config.toml
n_layer = 8
n_experts = 8
d_expert = 448
d_shared_expert = 0
moe_layers = [0, 1, 2, 3, 4, 5, 6, 7]
router_score = "sigmoid"
normalize_top_k = false
routed_scale = 2.0
balance_bias = true
lr_router = 0.000929
vocab_size = 16384
norm = "rmsnorm"
optimizer = "muon_variant"
lr = 0.000963
Below are experts of layer 3 (counted from 0) of a mixture-of-experts language model. Rows are named router (the router's row for the expert), gate (a neuron's input weights, with its number), up (a neuron's input weights, with its number) and show model dimensions 480-575. Each number is 128 + 24 x the weight over its row's rms, rounded and kept within 0 to 255. Numbers have three digits each.
After each expert's rows: "mostly gets" lists some tokens that are sent to it at least half of the time. This comes from a sample of Wikipedia text that the model never trained on.

# expert 5
router:140083138160140141148098120115143110095143115117103159149130086112153152114125136148137061128147108153119164117130098079132172145089163144189087099158162111093137078094115158085123141122131115146132117137149103134155186152102122129134136157155098128101121145105114139139108115149122154133
gate0:111108117116138162136148135133115125154153135141137122129118102142139126116074132127122148094096103077124135101147119128196126140114137116147136196133165100156180154137060079079102125138141113147108150111112145114144112125154135138163143151127122156096117149145116191122126193106171117112
up0:146111104104065112090119128112109115116115108075110133125123164157089155159128120087130138114090151096091117112155101150122154082125102125112094126159103086131100125134164110148150107160154103129117096126142127097117092113147139177143149161139119137102119083109124102144124158126118087145
gate1:115144098147125149089128119119135120159113141108126141142172145125096115079116136121127125118159106117137122098121124172133100121126147175116169165110164090148147082107167130105098099133137148126101106102098133078136149106139133116130102080173155125158135108118132154093072123098140150149
up1:143123118100087112137123161159114141123144130130110115122094091135134138156114116133150129139156122114147145128115152119120175165113114101146147093150097151116103132133152127136127125119097141150148122099147128136104100131156108161122142142125139119101161160106132125149195105108119129092
gate2:156139179104146161183079153173109143127181112126141106137091182145075141133142119115137138102134113125123110094158092150093130144138100108113144128154112143141109109111152144088126130164159150173128145111126112120103107153130096114090131130140118181136108083134131143153157129161113173139
up2:155123112097131117138129117141120102072124142108132134076164134087110127135153131136134152128126144143113145112124136103132118114103127130107117065122080096109125123103146126150138086142103127088182141179094143106121109159140119156141129127173101113120117134157095153111133138108103080098
gate3:159164137145120122159141119165104144122119139131122178139126138097139154095058152137128141158092165137150111142111147100109113108163104106162108131148127098124131108152134116102151113123116153130189100095114104106112135136118145132130127099135105151106124146144132133129112122143112121139
up3:109150147141133145108114138091173110098135124093098103107121148181118116150157128105125136074162122149087120124134115133128131155118141156119126185098140147135139134077089132124093149123085128107100151132131146148104138096130155129152103157114107167157117148073149141152129147148151136102
gate4:161157118114162120139134131124157122151128088135115113095069210139099109125117139133142133101152125151163113130116117109118131144120145117119111117118106161127144127178141144129085137162149107131116146120100109141145145095113130161150149150122128110135071138101116121133113099138140083149
up4:128169182167129068127109131126085143109131162131148105122143095119155124094105151154180133148112105126146155162094132156131126117116142167100154105132110142096111150104134086124107127103159120150135147153125152122128099166125119126116126149140145097106144162137128137124133112107123120138
gate5:123094151111091133147128173166127147116129126137146122118155147130142137117189134117151119107108114164123139143148132118109088146108076141110130159148147124113118111120113136093143133136128118144085109103150128085084138108148171116153137103100154089103107134124095153132113134177098126118
up5:123140114150127107140118086104179166143102133135090098113133123124132117095076104137132124137129166115141115129140148153164145140169145105134131132103162126114142131131172111163139142115169097142162114129129165108143139136118136166124140117107127139132133127134139163129099118113154161107
gate6:133148107131133074090143122130130110098153137118110155122125146163079101139118102119155163147161094139111159106115131103100119110163112098085128100096169124113121151141120121128145151135131143132153121184097151122113139138122134148106156099147162145099087163144144147116137156138169131129
up6:100127093143112134127092111129116098098117133106148133131118107120117123154150145096160169125118147115160092137143143117157113137121145157089122131134164101095099170126129124116117110139136134109110079116135125116120135098127128135153149100141108161087086113133145127149117146121163146144
gate7:115157105130135113110172097139069094130097132094125104125151136090142136123062133128166148081119117105097091124072115134116117106088115125116129136103102121129084127115123137116101176117161162136104142152125100145129138139112104106116159175145161136148101094120150151162085108157111132149
up7:101137115126117131128107137124157130119143095143113137102147098118093109111147164123150110130128102101125141114136108134140100122121133154136130134106131176105110128108090125154120136124147160135128148131147141096153129108140151120146132122082107155144149130090149118130133144149141113133
mostly gets: "He ", ").", "then ", ";", "she ", "She "

# expert 7
router:082141131116129144092108168108109134121105152131156106096134102139147144106116168155130084156106122144117145155129144144091151129135154095144106132111134086174142120122122099135154107142097107107155123070168121102107094101138154104122109100172104150155132084161145109139131120146119118125
gate0:130101129135111147187140107108102169163064114124149122146130122109100130167114113139146069099166140116122123087134112112134109122149110127079131111110095088130103148129121061090150150147114148146139115117097126159147152109073110163111103132124162143123106068073095093139174107104129141094
up0:148146091086097111102128079166142127089131116141120126121130113109139114085142136126150139156089121148141147152146161123118141112137170147093088136157163139097118095162134132150124126143155098100162154090156120091095124152158142143135154130143105147169139122144157163091103129144122099148
gate1:137149136138123099130160135120129154153176085162128207106099136110155164131133118141092129109099154150134121090155117145135123103141088107136129178174128108137143144133137115112102144107085093092102121122134125176141127168126104116093156111146110156125105119135147108131124163139127144078
up1:147129104155181138121094121125147095125076101137116073125132099106135167150117128087152099096162133127100108135093131096129154160152159119127072079120139163094148161114151129115157105128151126148139094109085125125138136125150145123144111152152165156147121088142124188100140121110107146129
gate2:109158090128111139146139138110184098145116116104139150105126135122090135128156085155134109118150117150154121114122118143139149151124121132152143138128133142147133127115175123149080154133127138127132160135097101109132126168085135111125130167168129121130124114120096150154113122122125122130
up2:104134155143138191133114083143119131147136142122141138094152078081142097129106136136109133150112132159128084121115114151135120156180131123125121108127137136090106176127159123112125100125107092086132142121073105139145097162153124155105097093142138088144152155115120161121105157120092115116
gate3:149105092149146131122114137103111096103088133118129156115159140113108111131187115146112109167167135149130155159100107117112114101128130087088166132115110149119139130112134116135121135121150137088146084116166120126103140158130112134136090105093132113111118086169105145124151084086116102121
up3:120074105172117098101123102129107119129140134135144122145095153157128173124100129099132104144129130147088169129101113121119095129160153142149100113069117158133129113108150154125095128134143133135140098113091102106099128127099134167165096130130102164142148124135098101115147151111131089084
gate4:110160112121108117152185140126166106143146174117162136164086116102146116140166095133127110153076111186119140130146138111130089120165141172098100136132125098105171163100129128146151073115136117149136131130160135085131084133127152138166147131145121125179097133157116182147148159162119138112
up4:112126088091117148111123147152150111130133122105127124119162135152152093124141143107160156110166082146121128081074170073133112184099139169106118150125116101110160135117119137119155098160128113154097074124101125149146138093111126126154143107122152158139093081081117161147119122163098141119
gate5:107130131133154099096191137120123132120101130084138150157130136166168161101132118111108138115135137126124132162098092147152126062088105115144127147151097098133077118150134160122127141112126115098152148166167135105164162110106101125151127096127145101180128122115101119112103160128113109111
up5:163108117116112103094134145097130124138100107103112136131112180206128104118123145149114102148108110100137118129111084123130139091134112141086128145117115121118118188111099177130123107139114126124154157121168132113172144084140119126180124091132121164130136137147097124084113128151157134086
gate6:108131118152111123136178171116144117110145101082125178100122117122105077139094158125129129134137090071126127129105128137122103127113130139117143148085138157134117173122107127121105086142171151116134095140131117144104128150095121136123109102139161189100084109139154118131098131141143178154
up6:140109118105135146098128142163087112133133154151141103143110145120103154114180111161119147101123132119118154144127164132128143130090136119118092125159133113120110166122170147120154155117120157150131129181118126112172120120140106131125123140125135115170072145095123146151091131138120119143
gate7:145159101112120144125158100156151142138131112072139179099086145149119141137108131118132116124131147150118122160130142146121112163137121165100113115105158093115135152126120138139104138136131154137139152096149176172139107114139140142098107133110151092157137103078119172137116120149119132131
up7:137145110119124146100104100081154112135072124119140138098181114116083156148099137105144109134138090109155107113124100158155145150128110077127145119107128060127122178104126133114135123125148150160097129126138159153127116117104129106148119127131104099143104140135137121095102137120144155134
mostly gets: "before ", "named ", "them ", "October ", "First ", "As "

# expert 0
router:126089143089130125135163109122098133199124136129096157142116146125109139154147132099124140114120120143111191119131105117141183132121095142115111149115093136109133149143136122122117164114105140113136141202121149114077203123145119133103102101105123092128129160088144135100126149124132119125
gate0:126123080127062173146120130130117147132107127105121087149139107148055121112126130092180122104089129092124084161160148143111103132127111134096122165133115180089147096153141165145147140118171062112125105140144130109141133125125109070122076083127113152128142154185145155143106107186133152162
up0:147119136125116125095131130125133138119101149113104126184130135135122157132093124123166145134116106080112099149125149137090128145112091099147111109109128124101099094068112151120086127106107089100141125175151122141154154155163162068116144155173143147118135139112097137138133134118136143117
gate1:165117134101070127148095101130148162124118102151141130124096147135142119113138137120100112153086146115120130116118142134141151160108098117126115119143120116159103062146107085115141106162106144111163107124150132153121106100145115103147100106136158106066103162115106126088140133152111167137
up1:091129056129154103099146114115104143145100137135083115132114101128111148136102131107152154134206103134154138160135113140111114108131128094136156136083160153127139112147149156132138112089139126137138129113148095144147151097115094155103115157122080164131172110110086101105133109125166136112
gate2:137127123138172145112126135141102135125154105160136128125095114150134100104120141182103081152116168087173089121106151147101117109127154091124161105145127120133159105093127135123152139134161125107102144103168091124103049129111122137106154140139118168132124115092129111118119126148109167117
up2:113132120129091103131125114117163118138114160102115119136176151109107166147139093077140150109144098179082138122129115126163142135124084153124098156090144122128114140147136120126080114111106134136142127162119155123143184130142124116156098118135126127113149127159127150130123114122146108126
gate3:183127130108139157187169151099109092135090134107133134100145131093129108106118136121079129081120163151076173117151136128159109084119136128130116098147152112117140091089157137137083127101100096143137108111150129124139123106113168120118108118147111116128118117103134152129112108135118145146
up3:108115144182137135156153140120137165127112126122150155105112143070083171129143135133113144076103110114142136141127133128182145101140163132146106134060131129105166195110122097135134135117132139146109146081160118127090107095099138161152121129143104109134133155138155154145118126140135154121
gate4:122137143145084123136178113088113145114155099165097089101119100201149117153128097111096121096159143127125113141130125178114112162144128144129129099068122149143127104150111114140169125135152136135111159133091135162184177137110101099093102090116112104122126157136164150115109133148113144079
up4:143123122118115085154137169146126111149139125113124159105095128087160157149190137135149154120153124096094157166094129113143113148123106114147116184148171078096130139129089136108127170093099136163100146117144199150146098145141171103147120086128124176164120154169111056104129101117149108182
gate5:111064136098102089083127135126174149126132130170121133103144163141112098137116161106122124143118099062097118074095090154132138120121153157139120124094107141108140156135109110119135135169130150089083150123150143125135120152145127123153154093186090116171115133133113153177145135181127118142
up5:142202154131146124167115138137092150118156118129118086135170104127097170142128099143116122103122121109147142105106117132153127100096131154168145120143133128123134135171141147153168156143128124137128152089102106095137125114113128120138132108152147119170095150108189105132113128138152150061
gate6:159126096127115124136143117126119119098136068159115111106125137143129111137106111128136165142132104139178121152089109129098147175113171129151130133162095134086111121163096154145117082143080117117112106101104162104127124141125118103098124095170095145138069117112140156144127125154100093134
up6:099172129115159127114146094126131066129100162170104160168126156135148123139091136162108144130125138112106097150113101095114122117140147122103129121178129148112128110097084105140113129139156149100104099114148122134117098137139128181138127151090144135115119146108100093136177113117118088128
gate7:117146165114096111131127155141135126150117147092120127152111155112128085125137147129117114106110127150091126124139134122137087133120096120133148155114145130138140143156143126125102133134139153109112127089104152144137155106164133152119138110098114162155121132113136143174105115121084135157
up7:118137131099107089104097156173155134105144190120127124133126124165123155097148152152165155148151107129154137126096132129133130101120136159140137156099117148108103108166137064118160145141113106116164121119133088131125109167159085146101111171159153138071118165083172150127118079145119135072
mostly gets: "Ch", "con", "Mon", "Di", "Per", "Bur"

# expert 2
router:126158120137094114142148122075150118102106109108161117135152124142133141126121133136124149114118117074115101173159195094137098125097121135117142131111138124131116132146123133169076078125148137136130083105094130139158091136120112096195135141112165150162123121142128126151153121136117158124
gate0:121164134080126119101152094140098109136108131160158078132154131147142115078140113164143141152172118156157154128142080115147150120153139148160134106105097125125126173121156142159100130133109137146127117156140145174151157119125100115085116131145119118129110145116146127132124189077145116138
up0:130080113103093145137073136112139189142113108126161110149156147110121128128147131102149109125125094131116105078125140144118138059121148100115110154166189143151095105155136137113177148085140132106103129109131095087100132108187125108134100170141090134143147139125107114137123085080098101100
gate1:106102147099113124106155111103137128171116152054118157132152115145135129152156157087119123139099126104118153121069125114138206131152142096129111097126158150138156143130089141105137125116136163092138104101137127139152149133168109078105129155101121149134109152113129137070125163138144147129
up1:119140061113136115145107115114130097139126116135151128133184170101140136105135139116102159121096110108129124134175117124143115133149131090114093117191132079120142136175106141177152174137138103112093118099109139125083150098141154124131143113114126134099157142103121137142165176092130137127
gate2:125148102142125113147146157100098115126146129118130117129150158112165140144113090108146129137114109093094104129156145154138102122152077110097160116074114128116118171103130137106126131124168063125149102105123122140056132113091140118139138175108142104128138141126078119105101138158158107158
up2:128094134158109081134125115099119156158117116145159123092145113109098161136139137173099165119151139184139114136182100137169125150139083136118121124123105081124137155146112120106092091148093120158157118129130179109105138103166132161081127146129069119107165117132134128151109165119162137112
gate3:152142127114089103149122114121139130146113139143136103071099117140083109173105133173117115103149179132117140083131108195169124139128092168121138134118106167140151118137101128118127163087110115108120105169082109127107098104138170138142118138129120145152143131109153103126174102155134176149
up3:145150083126187089134146145121175177142169148146136120174144143104145117119148127091144097122146113153160111163150122143120123146144081124131096111106136128145116089087123189100135126131108127090102080105104117130149101167112137105122104135120123113144125107142139128116104093155124166144
gate4:129136125165083137115108128091121135154086101128149173109161149144124082078110120131123101119122117163164133131138177132126182115113099133119143136136152152107124128138103129117110128134115124097152134101144129123124141133096125097154127141150112119122102113144137100176129128126139130121
up4:122123150112137148097139098133133135190142122099115111099132096114126125130150073077123119177128143126124114146103081106171075146119100121142157131096134155095098131122155132114099122115094073169094173072152153155128105109091118119112106116101107097127150132140145116138109127142121137103
gate5:122106111136115129147110142136096105078142135135145138121128144134114145118090123141129103131056114158213127152092117106094112155135123102091134139139191147139137127142120112149118129098115123097154138117112106090127166131108144157113121114090090120104155140138130131110128124116143128128
up5:163149126139147134116138141165143158094074153134152157080080124157123159135165079126143135158155164147148117132129141153142130170145103101133095145109117157081137112110110134139121128160164097139106090126131130154080154152168170152152126128125084113140125140046129094150138186158135085141
gate6:166175133130133120144143116100126138167132172114128152135109093132119113189120130132136124135135105149131124094105138125168152130156127126150126122145111109139127105157139094119152108096053066128119129113119142122133124049105135145133157124105101152092150109137148112156086153118151097124
up6:133159107097135130152104121147108125134134156156132114126073177129139128117095114124147099104129155131091145140153125109128077169102164136111113103096106127124117129112083119156104142155162158159131107113119157168105106142147161116166159130164150122138150151134121124151125132125113132107
gate7:124117126119130121144131134141143109142144133090134139111110141121153138107113194117121174085134178155073163118093164116109115104089131127097078125135135131115171107144144141086128092169130136120115121175131123139126153130144162128095067154150125090136141159108158119107118101105172145109
up7:164132134103102179103166140134157140191123123127123091122155177164156123086119128153100163102132129159124171071124155128086100112106151114118116101115120121119151093153160117164119133153155113162080141141156090105096132158150140101108099128130108139123118129118113144120127080160178132128
mostly gets: "\". ", "\n\n", ".\" ", "- ", "= ", "); "

# expert 4
router:135071104109143135098148120135058136142121118133084174133115138132096150112137116123103131135116132150127174076098120133136138116117118131111161152125111157137121163141113113119153148117081144097124135144146091092063152118160110137130099101124095089131113147116148140105100112121129122129
gate0:148157120123137131119128136145137073130129109114122158126139113134148147146116102116132072132114095149123148099112132132110124124115103133119129125095085100145133122166137144143172128118110098121138154148101152156128144134104124114114166135140137136148113113134179100146132119095137127146
up0:108114108149111142178110161102143165137077063134091141122105164146113138136094113122104134090096122128117129126128095104134173126141105159128120101138117161127107142115086127132155119150133129143134078105131127100090130125104126103116109109125162120137089117113134105137122139140143113122
gate1:163145143113118119161114158131117143107175058113138133138126124093165073135125103128169128121111132093103167153134130085130133131110132135096119133144157116108138097149130095128112104157116133104102103149156099119116132152094123084093149123108109161111167140089114112091120135108139098110
up1:119108085094134140125137091089153138165140117092184157143132130139092130181108105101098084139161133135145090117135142118098090111155138134113108083126128174142090079139132137097122084148139163129106148118102176104085116078142104143114082134124080147152110084113095123106155131114134114135
gate2:120107124104168127183101110062147136136136086146095166143120105106113143143152099135127132165093087086111141109117168113094128121145113135114135105128137147069148104096139134181066178146156117163093133142123092136099140163110126137120109082117138116131118111128166128126139156124070142123
up2:115127190114124084091128125131172118145105107114132096128118123162138125125158146140120109125081171123129161153158121124152117111089144065151144168092127128143110098129107114114135099095091102124147128131091135120165139135152094156142117160134098083115151142112149102144097107126167142099
gate3:163104078148138135131111155128140146146134147178108139114145158113103138162104103109153134129124123133151158173118139152144114080122114128163132087128089137125145117133115086194089129121119094147084093136131147140129097115142131114155124161105117145127168161161157156135095124110170146148
up3:148081129170112136103099156113138153110158151159096094095118185166114110113119119098157125134069107124142159114107111146132101124133146141111128095119141101129132114129084132169121154117143121152081134134132094128097128151140106130142100127106172170107161116137155153100141104112130147144
gate4:123081119138129130114162099093142170140117110129103164164148166135153117151121072089136122111083139097121115109137138073112111148092119142155104111081158129125176120089143076113168139111132138111130105105140109214135153087140129138146153087100161103140071158135148119096134125159119115122
up4:114113130145103123121115114133169128130136109127144098126121169128133135140176159134152117116137152119129079131170097141115154119118126134138141136147089133131162139111104108151114147140139118116130129076162104131058138187159144121115153075122123120123121089105114150083130135101115140105
gate5:183142129132129125079156130110135124156161098145102130115152107147123112112089100156146116143162149135182132106157106170087132134110130118098168141128115133137120120166156133090131123162150135145123133096168173115113097116159122144137131073120139104130092156124123125083121189139117173130
up5:108145135100133163127092151138108160140148115123156161134092147105117125142094126171161090096124100100135094140125174102142122151152108085133105125115176105125117143137105126089110148160143136129125121124096147131122145126082094120113111147124107115112148095101119128130162089060144140161
gate6:114114137176142116147086094105120127113104113110102133160149107121089148092149150186136136134114142167111115135112131116125121112150131107128149149142142136146129126185169128125111155105075161103113123114082113136097131130111102143110145166170146124124150101150115133150111123119125112139
up6:126085124138156089108144149160130092127140117121124157119135120100135118187140165134103121112148133173124099211088143119141173143127131132117111108116158159135101130155115132136085140094131134077120158143128165087119169115127098128118133112152167141146150093153149100148133086104135115105
gate7:148203124168094126136103128172109082121112131135127103127120168130143118149131153079116122126129165162105145132128124109140132080148098144142120120100189087119107142100127165146148145151065125142137074139122112107113108143157103147148124177070103103133146135147135176088126132100141116127
up7:122180135159116103097173116128125091155076118120085172164134149127133161161110151080140172148107126133097120089113113107153116158143111156117125165150165144149163160114113149142127143125115171148125071113173127164113127121132097122120132086115142084131166103145130146123122151108126093104
mostly gets: "ad", "id", "Am", "ay", "tr", "ud"

# expert 6
router:131193150147122119120135131103187129169114128138133095122124147122147127122138146147123156123134139144119084119171137186147104110151171110104121129140151130151084128105158146152124087153128142142138131100153097124105085148101128137140159146110156119109127107162100135136115122116143138143
gate0:088128099161111126092074128105159163132156090095109118116169132140098105131133102145111136151165132145115136137110162121121098184152121153139157146165142156147123136146177129139177114138169137102131141109130141104145150108112122152127118110119125142135166098142111104128119110135122150120
up0:131115147100156097134137125141120147146136108134150170103120165120152131175137167127132144107103111121172141099143106150161124152121143098124125169121102137114107163107069153103094141122102130135111161093110129139129120143162105156114098109140107152157139131113185145154114151117125125129
gate1:105102183141141143121097126135125106119126128105122120151176155113130130138134168176129124089147115116108124164128113081129113122155123134147095168122115111133137118159129113079120143124110120136167129160124150122120190118121115130138156171157154160120153142224108098158121125131149150110
up1:122124144139095148095117111102084122160123106127100104159121120144108156155106181148179144139146144084135081125134141113155135104109113067145120165182127121103108123154182124122118116145118125110101137137093134130128159112124113121128132176168131159134125174165134099146131162138128123141
gate2:139130115157135167110094161133131097148162150114141105094173126124124149125105160124086101120149104102125112120134113142152158135144125094165124134133145107131062139106157148151122102114140151161121107101095105115132132094155131134099106100113151105137102152139128146128086121105113124134
up2:137133132149170144139146148142110088106118092101137143149139157085132092132131125123127129107131111123115102112198184102158147182133125088132141092150103129095147114107153123072132101122101100142150095143092154161157120142155110163139096130105154125124092108141139146158119130144115124101
gate3:107133101133138105137118132096146143118138159104088143094132150128127131077090123131094133125109127139090129102110101167156178124134139123114108123117136140122083127133124127123118108111102114146130161137154153144122132136132119109141163140136164126120111133134139144086081141146115133135
up3:102150108111117144121125113173133091128107111073144117115126096136129120130127145113115119103110137121085093104139065176162075126117144116117104142126144139125092120091122151134131103116152122143146135111186142108150052143132129129155145167120149090165151140094124118121141130131127143143
gate4:170116151134115139112131153092095139144140111120129102106158104137124122140094129122123147128155145134127140088102152146119104114114104136135127169127097139128158124112153172146178097124116160142122090119120100092120116144141124114168106147140129118146115125097096105122141128175124135151
up4:155163118122119143156116141113108117186165140139114115116115125155095118139168097135130162174110090140144146182169125132134125152151129135151101082146096149104095145126080125138081131097135149148111124111126161167116134128138129091094113172146138167145128131126125110147137139081100149122
gate5:116122132185182114117135075151120117123149154125127115125108143143151143153132070124112092112159124105135156085089074155152099126165154123140062110123131150131093177080123139135110125122119174163136129124146154113142148119108138130096131112104144139136151146145135102116119107115087154101
up5:108139114129136119171142120187069137093100124128127106153102112125162148146143113133161146138129134095124120149139134123131118097146145102136125104182123100153081133118115107120158151135146090122139133118154103126127185133139140116108114145153160117087144176140136133117166159125142133138
gate6:146119120106113133067127162157085098168115123139156133133180079135128143118174156158178100114147103203110163093111116120148078104132166093139101124127130134150155144164106122147155154100130143103131156108115125158136092097121105157138115146109114158132137164111145147149141157144119104116
up6:140144099112147155179145109132131156093165103128110151153097176069094147144082079106109097114130175046089100164111162121144142159155117165129123085082151177091086154121127112133121100138160115110144093124102082137117105153127147067112145160109127135152149131127112128090076082144127134132
gate7:127157172076117134138143146131118116099136125101178129130178077143096095105154110113177148111093098146140113114137113130151102117094104122115136137173080116119123120166079108122105162094173147122145140108101159122127140094112117118172152122151145150085155113103149152133133162132123111127
up7:139167127122156146120164168094143163112098128179103105123106111163108118100084161142141134156167132136103114117098128106121123118106123132103136116124191148115148169140157145130116141147143115141121147144110108144117151182156137164136118105128117124188127096132104154136154153103169129166
mostly gets: "their ", "two ", "his ", "several ", "German ", "no "

# expert 1
router:131085138154130155135080132127180125093107140115125117117114082132134107116147147158143097125096144081116112154097156129143123108117112120153071118153121102158153131109105103139100136109102137148146132118096130132168134092123107105117153142161141159142109097117096101090154122103104145133
gate0:107114144152120103146117097153142134148115135165124117163179127107106141131096109111114120139153131099141124157111133120133163101126106143109152076117097159122093128133102162128087142139160128108101119143104141098149149135160117110131112144117107129122191126161115131117115122110170156120
up0:137155124087156087135086071159124139098098081137147127114131118130147113117121086139139115148186096158162119140097101142120142103096100140108133084151096117122164107122110148123080121140189109128092144141113162127142112151160149106139147115168124136102126141121144113142139078101132191111
gate1:081145145095126115095136090108132117166189164139118090105128135126162141139163102121128092106121140127137127097146155142123132085099100120141132146139139170108095085123134106109136100125041145117139133126110111125138121109141125100152101114110147116159142118121101122125126130166132114099
up1:126109091145092102138139169130121127102132138073168156168064149143117123120152126123148126144107103083092126103098137137134176127122098140134148088145175138175144135117106101147084129150090085119111127156099104179132133134130131134122130092105109154125121119164157102086116177107151122169
gate2:137145143156141132135120123133124097106135124131117149140120165169091135102125131108200157137172143137124122179138142173128110159155123121141124093088160100091160103106116163120115101147117158103133118135141100153087122145124146124125135134141155117104138171106112134105154111110134108158
up2:110109115167111108183152170140114135148138121160130121096136122129148127123142143100075111152094086119144161113147110099159152128118149130132124154131135135140157160102144104145126109157117095128116125103070157088095143134162141126105130120117111121145097157114083100157134089158139111119
gate3:166097110096142164131125095192147142105149137125112090109113088125126136144160163176162145127131121096139096132114138136162101110117143135136129123137125141117125155124138137134094147149174128127158085137095134121087148103197140117108131114115124172146155139162137130129076115128147122124
up3:119084150159105094144125155117159138095126096134124154075100139184139081150122153177137127078084135145111146120083166136111123145139114131124121139117124133118134127089094127119149154117112154096147153131125127134105130153168107134122119084152131148146127111147135161151161153105122138123
gate4:101152106105147167106138109157112159116129124087161117110134148097140159084170138083125101110110118147135124105071106113137149116184102142137160095125129125085137118125119152115154149164122151130140110116100120148127087133125108152153126132111103087154108137111099122124163169075126116127
up4:123162109123177154115106098124138136087101135115153131159141128104163122103167149118128143112118127116143120107077107081148177140150134135100153106110134095136158114163139126115139129170106157160104108124126128142125106128143109169151119102122157079143111107154091107137127162089149135184
gate5:136149150118139166119172130104163178107152088064135180095137131138129087133104111108099106138100153164111122106084130113124109180124152140148063151088164147119118142157109124148176117162126132093133135142125135110156109060094119117108091112155118093118138129113115125136146120121131143123
up5:166133117130138131104109138108104098147133118155107139134119138096160151090104146156160128101143157102130188075151097124124180129102078123130181082114105118123152123137139158137142105094109089141170141125129119162100109139160134125128107154149133126169102121153140107108113147080132122111
gate6:113112167128091120095133132097096149110117125126167133127107141129144129130129111141118127115119110095128116142136136098091139118169136145136113134134161125159132147171129122085125149102157094115171120128119115130118107129089128120101158155121155098110077129146094123138124168141103170114
up6:127085114122138155133154125171178138116089164145134127101114143132149108112170109116183150145151117141110141122130126150149127156132146145083167099147180152146155139111134139164087104143091144111139139114122114138108097125169109111146121133112092151073164129146169125113141141146119101141
gate7:125139113124134157114150144176151143142098133169151149129114138125114149112145151113104145134168118066084150147078161113103124151128176153107159124154141132128136103138142159162124148130113138099129130165150139087139112120132117141145109133145097155137101097154158134078134108146148162117
up7:165106154160096135147134136124111099111143161147090088138108107112141087152120163115162124090077151098131148087118103108166160149137141124162156110155147148091163115156142108105099149137127113146127096145109116125157161118127178111074146115148110098160144129129123143121129121142177081149
mostly gets: "into ", "On ", "Mar", "At ", "between ", "To "

# expert 3
router:127094105130159102102088146166096156153129127149119146145161149105109107124144134124120158109142136182127116073103091159146171160146120148113098148166089111124183102135126121142173132143130136095148128098164131115150114095099150155129135145152099119129128117076162143147134117140139133140
gate0:099063158138117181112111107169137109096119120133094123112133102076106114091132124139140112133090125118132107164101155162083133191148105095143110149114143117103125148115121128139154106137120139105132172118123093069141141111173179107142131126143115137158094127112108125105128134117129118084
up0:157145126147166140098156114133139087141187146122141115146106161136168119166100128135085138127125116131119110125120139124081116058143153141123140115146167141085119124131133110116102129131121154159076101135125128116138102094106153148141146137141095165165147125086120130147127110154122148136
gate1:123136090166148137167094133109128159112117119140120125084174153131110184136126167164177099100136129154149162160143183124105134157150166163113137161116117112143135077158147089150143109133128138119147095136073124057142092116130132146163089142124111121097142096163152125111122119134153118115
up1:109123134112115131135107129121114126146137126125070116168125147147114176118119136151142131075133139130109136128107079146152126148147133156133112143104133114159196147120085146156121108163131151103142108078172110131135130111131108115132102122160065128126111120122141169126132119169141132125
gate2:150124117158099120133129110091102143098123122145109144101121166148129097125108134108152103151166157139111126143094066152128173158123114149108134111128122143118116121107129123140168132137155137136100130090150149100155121092134076110151100089148120123095150118127136116156116101150095113160
up2:158198137147146147152097175147152121149132146160132155161148135126129108108144138156153115134160101154164135141086123128072167153109147087117137130146116128164133107124126206147086090141142117113112117146100105056169095106124159141147143116158124145117125131124164129131100091141170130141
gate3:123081160128123117095147121102150167148109055118092158168097121114117118133146133111148116116114102119100096175181164104151131114119137107118150122122111098122137180137137097105144119116134129136138145191098160127113114121133132117053099122143140096125101103134140136126142106148049143150
up3:133145089154134153135106097152139122110138169156137150079186128139124142166114143137131123104151112171143190076105119108129152130153088160122087149175107117131140101163140144122103164094154145115141128143137084079134139098109105134148129137115094114140113076118136122151103155155132139157
gate4:139111139154152137118115126077128134116109162114148158115123125133136158117097133110112110127133124130095174131175161121147117154157105090093134135152137125119185115134162145169096152118116106126108086126141084139127132127094113118160108132139133103137138117150094159093127140095142129104
up4:154144136139119136154104107126153092133136108102127122135151113110112129100134122164108128121117137096132170158121104146092122119135137139155150140081206115148106117134139133149127093132113085148150143083112122148119127146129093159138091155101134150124141141123140129129137104118131130103
gate5:125102156162125142124085119108099162144107124150119116138125138091138133117174124105091121070066137162154116092131141159119154117170135176150143108149113089110157120102127123122095147115074108141100129120142138081098147123129131117139101107148137101147081120139142114151119140068140136116
up5:124139099155141114121136148131169102133169099106091143132126116121123106150126097139162136163119090093085122136109088114131155095101122137139125133150149124134115141099138113175123108117168133141113108122140127147107140185115109131096156157175139142141123160112107125083147142158145138154
gate6:145106115145129119177109147102131157098119094126126147096093134145103164113115133154097104107114110153145177184147046082102138193127122103120113109197106111108093110152179145106142088141119130153133114124136159092114090123147117149138142110118157123142135146101139182152153077134104134148
up6:107129131128108136125135149100120103094143158147136101147125127158133082112132101098118150130138083115139069122107139151110096112139127166124140141099119110132157124129106087098113120125134102103122175131135125135135132122165095131139145138129130132147105128137151097115137159157102164095
gate7:120126155114102072130107122098139149127125107112095121123151120149174126084112127128107102132178141149147157122117114145125137114126138096130117114152109103127178125088151141134142127127168072110114068203082087113108109148135110131101121105128113103142130082113109147122148111128107156109
up7:098137143125119103101138119162112073113143119115134109131123118141148122126143112142120113141123123167087114156100091179115132103103118117126129102152145136108118150107147141154128158120173110159120139158160100144115103152131155166116149111148144105136104081152121148101140113097118155123
mostly gets: "″", "area ", "signed ", "line ", "announced ", "tion "